Below are experts of layer 3 (counted from 0) of a mixture-of-experts language model. Rows are named router (the router's row for the expert), gate (a neuron's input weights, with its number), up (a neuron's input weights, with its number) and show model dimensions 0-47. Each number is 50 + 10 x the weight over its row's rms, rounded and kept within 0 to 99.
After each expert's rows: "mostly gets" lists some tokens that are sent to it at least half of the time. This comes from a sample of Wikipedia text that the model never trained on.

# expert 39
router:58 35 51 44 44 60 49 46 41 50 44 58 56 46 66 29 49 58 49 58 68 56 40 68 49 41 41 44 42 62 29 54 61 47 48 41 26 30 59 55 56 43 52 54 61 49 49 41
gate0:39 55 46 51 44 46 53 49 65 55 39 67 57 54 52 53 30 50 57 57 52 48 49 28 48 63 45 53 43 76 58 56 43 44 41 54 41 57 43 49 33 47 52 50 59 60 52 51
up0:60 63 45 48 37 50 62 58 64 37 60 43 38 56 14 56 50 58 61 41 30 32 52 48 49 51 48 43 47 37 62 63 56 54 54 32 64 54 44 44 61 59 53 48 52 55 44 63
mostly gets: " of", " (", "\n", "\"", " in", "("

# expert 38
router:51 56 35 47 61 71 48 50 42 52 56 64 50 64 56 48 54 48 43 59 69 59 54 48 42 44 29 62 54 52 47 48 48 35 34 71 50 50 53 65 52 55 63 41 55 57 59 60
gate5:66 62 60 32 43 36 55 63 53 53 49 51 38 65 57 58 63 59 62 51 50 54 39 61 40 34 73 60 52 63 47 47 60 53 59 55 27 32 46 53 52 47 39 46 36 43 58 60
up5:46 61 57 54 46 41 51 46 55 62 38 23 43 42 49 55 55 51 56 52 47 56 40 48 59 50 78 49 47 43 66 59 39 30 47 65 59 47 58 63 48 59 42 52 61 55 49 48
mostly gets: "0", "5", "6", "4", " March", " May"

# expert 9
router:49 32 39 58 53 60 67 47 66 53 42 55 57 41 23 54 61 50 40 59 66 52 52 56 31 32 31 53 51 55 44 49 39 64 42 49 48 55 65 38 47 45 51 56 56 48 49 46
gate5:63 54 36 49 33 49 36 61 40 66 39 51 55 65 54 54 48 34 63 43 52 56 36 57 56 55 53 36 49 53 50 42 46 49 30 33 62 58 53 44 37 59 50 55 30 49 47 33
up5:34 29 58 40 31 41 52 27 46 46 43 52 60 70 42 59 50 41 52 46 29 57 34 59 66 45 37 42 57 49 55 49 46 61 34 40 60 54 59 30 50 55 45 61 30 50 47 51
mostly gets: "),", " located", ",", ")", " Ireland", "%)"

# expert 36
router:49 51 58 49 69 55 62 56 54 48 37 52 56 40 33 43 38 53 57 52 58 49 51 41 57 45 32 53 66 65 41 34 49 33 41 46 61 58 63 48 53 35 37 38 65 50 44 48
gate0:54 59 47 60 52 48 44 67 54 41 48 44 56 55 28 62 45 49 41 46 52 44 51 66 42 54 61 68 53 51 72 46 60 51 61 57 67 73 58 42 40 49 34 50 48 42 63 65
up0:56 64 49 52 56 55 39 52 48 43 38 52 53 59 30 71 53 34 50 40 41 38 54 56 58 43 43 63 57 31 77 56 67 42 57 51 54 55 63 43 45 36 27 42 41 48 45 63
mostly gets: "'s", ",", "o", " has", " also", "an"

# expert 5
router:51 43 49 46 32 47 60 45 61 55 37 62 64 37 35 35 54 50 56 51 48 34 52 64 32 53 45 42 46 69 45 48 42 51 34 55 56 42 65 63 36 33 59 57 67 51 28 50
gate5:49 34 33 43 44 64 48 50 43 56 38 49 48 40 76 24 62 49 51 44 42 59 51 50 59 48 48 39 57 59 61 43 42 57 59 45 55 56 62 46 50 72 39 40 47 46 24 36
up5:56 64 51 52 53 43 51 52 49 48 39 58 71 74 34 58 36 56 50 52 53 44 50 42 39 56 48 59 45 50 38 49 41 50 53 48 58 59 49 62 45 29 46 43 50 73 65 50
mostly gets: "2", "ord", " main", "berg", "hen", "och"

# expert 20
router:44 40 52 38 66 60 57 68 52 49 51 41 44 46 50 51 56 45 51 42 66 61 52 38 52 45 49 54 38 72 67 43 65 59 38 60 63 44 49 34 50 50 40 55 58 58 52 55
gate0:34 55 49 36 57 51 44 59 48 59 45 40 60 54 44 57 61 45 56 49 57 54 31 55 55 56 33 45 50 73 52 41 58 61 55 58 66 55 40 77 71 35 43 50 58 44 47 55
up0:42 51 47 40 72 53 33 47 56 62 49 49 60 55 45 53 63 46 50 48 57 56 34 51 51 49 38 38 54 61 48 38 59 58 49 59 64 48 43 58 66 35 51 44 58 49 48 61
mostly gets: "%", "as", "ate", "ay", "S", "ina"

# expert 10
router:32 42 51 60 43 53 59 59 44 52 55 74 59 52 35 39 57 60 53 72 49 54 58 54 37 46 38 46 62 39 55 59 43 48 49 40 54 38 57 46 38 36 58 40 58 59 46 50
gate5:51 69 45 43 44 52 37 58 56 53 53 63 50 56 46 36 73 54 42 50 77 48 27 64 58 45 48 52 62 61 65 41 65 45 50 57 64 50 69 31 49 38 52 32 56 75 46 65
up5:57 33 49 46 50 49 63 42 47 41 59 49 48 54 53 57 36 30 44 60 25 49 67 42 32 59 49 51 49 54 28 63 32 73 51 55 37 44 38 65 42 53 55 64 37 34 60 35
mostly gets: " first", " July", " March", " October", " later", " well"

# expert 21
router:46 45 36 52 46 63 51 47 50 59 54 45 49 65 34 54 61 55 45 45 53 42 52 53 56 41 43 38 48 54 64 56 31 40 64 42 37 48 47 57 42 59 56 43 56 63 61 42
gate0:49 52 51 52 31 54 48 52 64 60 47 41 42 70 33 57 45 33 81 51 53 32 58 47 61 56 49 43 45 43 49 69 43 57 44 59 51 39 48 74 68 42 32 56 45 58 50 55
up0:31 47 53 54 39 54 52 51 50 60 45 50 45 62 40 54 47 32 75 53 35 37 61 45 57 70 46 48 48 45 47 69 36 56 48 51 49 46 39 82 60 52 38 57 40 61 45 60
mostly gets: " G", " F", " O", "==\n\n", " made", "===\n\n"

# expert 15
router:72 37 46 64 43 40 59 70 54 59 45 60 54 57 47 37 48 42 66 60 74 52 59 59 37 65 46 42 44 44 42 47 52 46 33 46 43 40 58 55 33 46 50 40 57 48 48 57
gate5:67 59 40 45 38 53 49 62 48 58 43 45 52 45 61 60 45 64 40 41 37 41 45 59 49 52 50 34 35 46 58 53 52 49 65 37 40 45 44 40 55 33 39 51 48 54 56 56
up5:64 51 29 48 44 57 52 44 31 49 51 56 40 51 56 70 49 42 50 43 38 54 27 47 41 66 56 45 32 61 42 41 42 55 46 36 48 46 43 49 61 48 47 55 47 59 55 57
mostly gets: " Party", " name", " album", "ism", " company", " station"

# expert 23
router:67 38 40 42 43 50 67 47 49 39 45 51 40 50 58 58 37 43 61 63 38 63 52 52 38 44 36 49 36 50 45 31 66 44 60 40 47 44 49 67 33 46 59 29 50 55 52 55
gate0:61 58 58 30 46 49 52 34 50 44 32 52 55 67 40 51 35 41 53 32 43 61 47 37 65 44 56 49 38 43 56 54 60 57 66 52 57 46 65 64 66 54 62 53 25 56 43 53
up0:46 57 40 42 38 54 47 28 46 38 41 45 35 60 55 56 27 60 60 55 38 62 66 50 52 46 63 50 47 62 56 58 54 59 55 55 49 48 57 60 43 51 46 48 39 43 34 46
mostly gets: "===", " first", " one", "th", " that", " two"

# expert 41
router:47 40 32 65 37 46 57 38 47 56 43 47 47 55 32 44 58 43 40 69 52 55 45 56 40 35 56 57 39 60 43 56 67 68 49 33 45 53 42 53 53 43 47 28 45 70 45 51
gate0:46 67 40 42 45 59 48 57 51 59 52 30 22 46 52 70 58 57 60 45 47 40 27 51 56 38 44 44 47 45 71 55 49 53 61 57 50 46 55 58 37 46 56 36 51 46 63 62
up0:61 52 60 48 50 53 61 45 51 46 48 54 64 63 44 49 33 66 46 41 52 52 60 53 44 49 59 67 56 53 48 26 59 53 52 31 46 40 50 70 57 56 57 49 38 40 44 46
mostly gets: ";", "1", " =\n\n", "R", ";\n", " •"

# expert 2
router:42 36 48 34 28 39 39 47 66 52 33 55 55 37 56 34 51 51 64 50 49 41 38 45 42 32 29 55 36 66 28 51 55 51 35 44 38 60 50 33 54 51 62 46 59 62 41 51
gate0:47 61 32 61 48 54 50 35 56 42 50 60 39 47 59 52 48 47 57 52 55 44 43 52 37 64 50 40 52 55 64 55 42 52 38 36 43 48 46 56 51 49 42 45 50 74 54 74
up0:47 53 42 36 30 46 51 39 50 47 52 40 27 56 49 47 47 48 59 57 42 62 34 64 60 44 51 57 48 51 51 59 47 55 54 36 36 53 53 54 60 51 47 41 35 62 50 71
mostly gets: " |", "|", "-", "j", "ra", "h"

# expert 1
router:45 53 37 59 51 35 52 40 50 49 47 69 54 55 43 40 58 52 56 70 52 43 65 50 48 51 29 61 58 51 53 59 39 60 41 22 36 38 66 59 43 55 69 49 64 55 35 48
gate0:26 48 51 29 35 47 50 39 67 57 50 54 71 38 47 52 56 70 49 61 44 43 69 42 38 47 56 49 54 57 50 52 53 22 55 46 46 73 54 30 55 50 62 45 60 57 48 68
up0:48 43 53 61 38 49 67 51 53 30 71 40 36 75 46 46 40 36 37 59 65 61 43 54 52 60 47 29 65 55 52 51 38 68 56 47 50 35 43 60 44 48 40 49 50 43 61 52
mostly gets: " July", "°", " June", "ge", " February", " November"

# expert 47
router:55 50 43 44 71 54 66 60 63 41 58 63 52 58 52 56 53 58 50 64 49 47 40 45 42 35 33 37 40 54 55 54 52 43 54 43 49 53 53 60 45 47 53 40 54 48 49 72
gate5:46 42 55 51 60 43 63 50 54 48 47 50 45 54 37 52 56 53 51 41 52 46 61 43 52 48 54 48 48 53 55 76 43 49 24 43 49 45 47 57 66 41 46 43 56 57 33 42
up5:43 52 60 45 67 44 50 53 54 53 55 48 52 59 44 51 45 58 51 45 58 47 64 48 67 54 60 46 49 43 47 62 53 58 38 57 52 46 39 43 62 60 46 46 46 47 46 50
mostly gets: " York", "Y", "ors", " included", " six", " JPL"

# expert 37
router:60 25 36 61 55 55 72 38 39 51 41 59 52 63 51 53 47 57 58 49 62 66 62 70 49 35 30 72 74 65 43 46 49 58 45 59 46 32 52 45 50 57 42 39 68 44 52 38
gate0:31 49 66 56 56 44 47 56 64 49 45 74 54 51 43 56 63 45 39 43 47 64 44 44 48 52 77 53 54 48 47 56 53 41 29 55 40 51 55 43 50 47 60 48 62 43 49 48
up0:76 48 40 36 47 50 52 35 38 50 39 31 35 50 60 43 36 48 55 43 56 43 50 63 50 53 39 43 45 53 50 51 50 65 58 46 44 50 47 44 45 54 39 51 44 53 53 61
mostly gets: "ia", "y", "ar", "ly", "us", "'"

# expert 7
router:56 54 48 57 53 61 52 40 60 34 43 57 73 50 50 53 50 77 60 67 75 58 53 69 60 60 47 50 50 48 45 49 49 47 48 30 54 63 71 46 33 44 61 45 49 49 40 58
gate0:54 28 43 55 50 74 40 44 61 58 47 42 61 60 67 51 50 31 43 49 44 62 59 44 46 54 62 28 43 64 51 49 41 48 51 41 33 39 67 50 62 45 41 60 50 60 44 32
up0:54 65 48 58 43 20 66 68 32 53 51 62 38 43 42 52 54 62 52 52 54 37 39 36 40 42 33 73 43 35 35 47 48 51 50 44 37 52 37 39 34 59 70 39 59 48 46 52
mostly gets: " (", " for", " by", " |\n", " on", " his"

# expert 30
router:51 42 33 57 58 42 54 54 39 55 49 57 42 43 51 50 60 55 53 71 53 47 53 49 41 48 45 64 43 71 46 48 37 52 57 35 45 48 55 43 41 44 41 43 68 41 56 54
gate5:65 46 61 33 45 46 43 49 46 58 63 49 46 47 48 46 54 44 57 42 40 70 58 54 42 44 58 42 36 52 61 69 42 40 55 43 24 42 73 59 51 73 43 48 47 54 45 73
up5:47 57 30 45 34 47 48 42 69 55 31 54 54 42 60 55 49 52 47 48 46 27 63 43 39 57 41 67 65 42 40 35 60 59 55 49 66 57 31 36 57 33 74 60 53 53 52 39
mostly gets: " was", " is", "\n\n", " it", "o", " be"

# expert 46
router:56 37 42 57 52 54 50 59 45 48 65 48 51 71 41 57 25 36 66 75 53 54 35 60 34 48 50 41 50 60 43 44 49 63 32 40 44 61 44 44 36 48 56 36 67 60 45 31
gate5:51 58 69 44 78 63 46 63 41 51 62 49 51 39 57 48 55 41 44 48 46 53 48 47 53 63 42 50 59 48 73 56 46 49 39 32 61 43 46 46 51 56 54 51 51 52 55 39
up5:57 55 69 49 69 69 46 40 37 70 53 51 68 47 45 49 39 39 57 51 56 54 52 50 29 58 42 40 52 34 43 51 52 45 44 48 74 68 35 60 62 51 29 46 47 43 59 52
mostly gets: ":", ";", " at", " |", " I", " W"

# expert 19
router:57 50 47 62 33 61 66 48 50 62 46 53 39 60 40 45 59 69 56 50 68 35 57 50 29 24 48 43 51 55 40 40 59 36 55 34 44 58 61 51 39 43 57 39 57 59 45 58
gate0:67 53 31 30 57 69 56 65 46 51 45 50 43 47 47 43 48 42 52 61 50 50 65 60 39 73 47 62 48 49 51 55 48 35 51 44 45 50 47 60 48 46 63 43 32 57 56 72
up0:47 42 64 56 43 57 72 40 51 71 58 47 44 51 57 59 50 56 50 65 57 65 53 50 41 43 58 58 64 37 37 57 65 50 35 57 57 49 21 41 47 62 36 57 53 45 34 35
mostly gets: " and", " was", " one", " as", " is", " \""

# expert 35
router:45 41 52 51 54 60 35 58 41 50 46 49 41 61 58 37 43 60 46 61 56 61 59 52 43 47 52 47 44 65 33 43 75 61 53 38 34 57 71 57 35 60 46 39 51 42 54 40
gate0:54 31 61 60 47 65 61 50 51 59 52 56 68 34 50 49 63 42 30 64 49 73 62 36 37 53 44 56 53 33 54 57 55 59 37 59 66 46 29 77 46 53 42 44 50 56 58 43
up0:56 45 54 61 37 53 58 60 43 52 51 51 64 35 51 51 54 50 44 57 44 65 50 41 39 31 52 56 57 39 33 52 48 67 54 45 61 52 40 64 40 59 50 43 52 64 48 44
mostly gets: " (", " a", " \"", "==", " he", " had"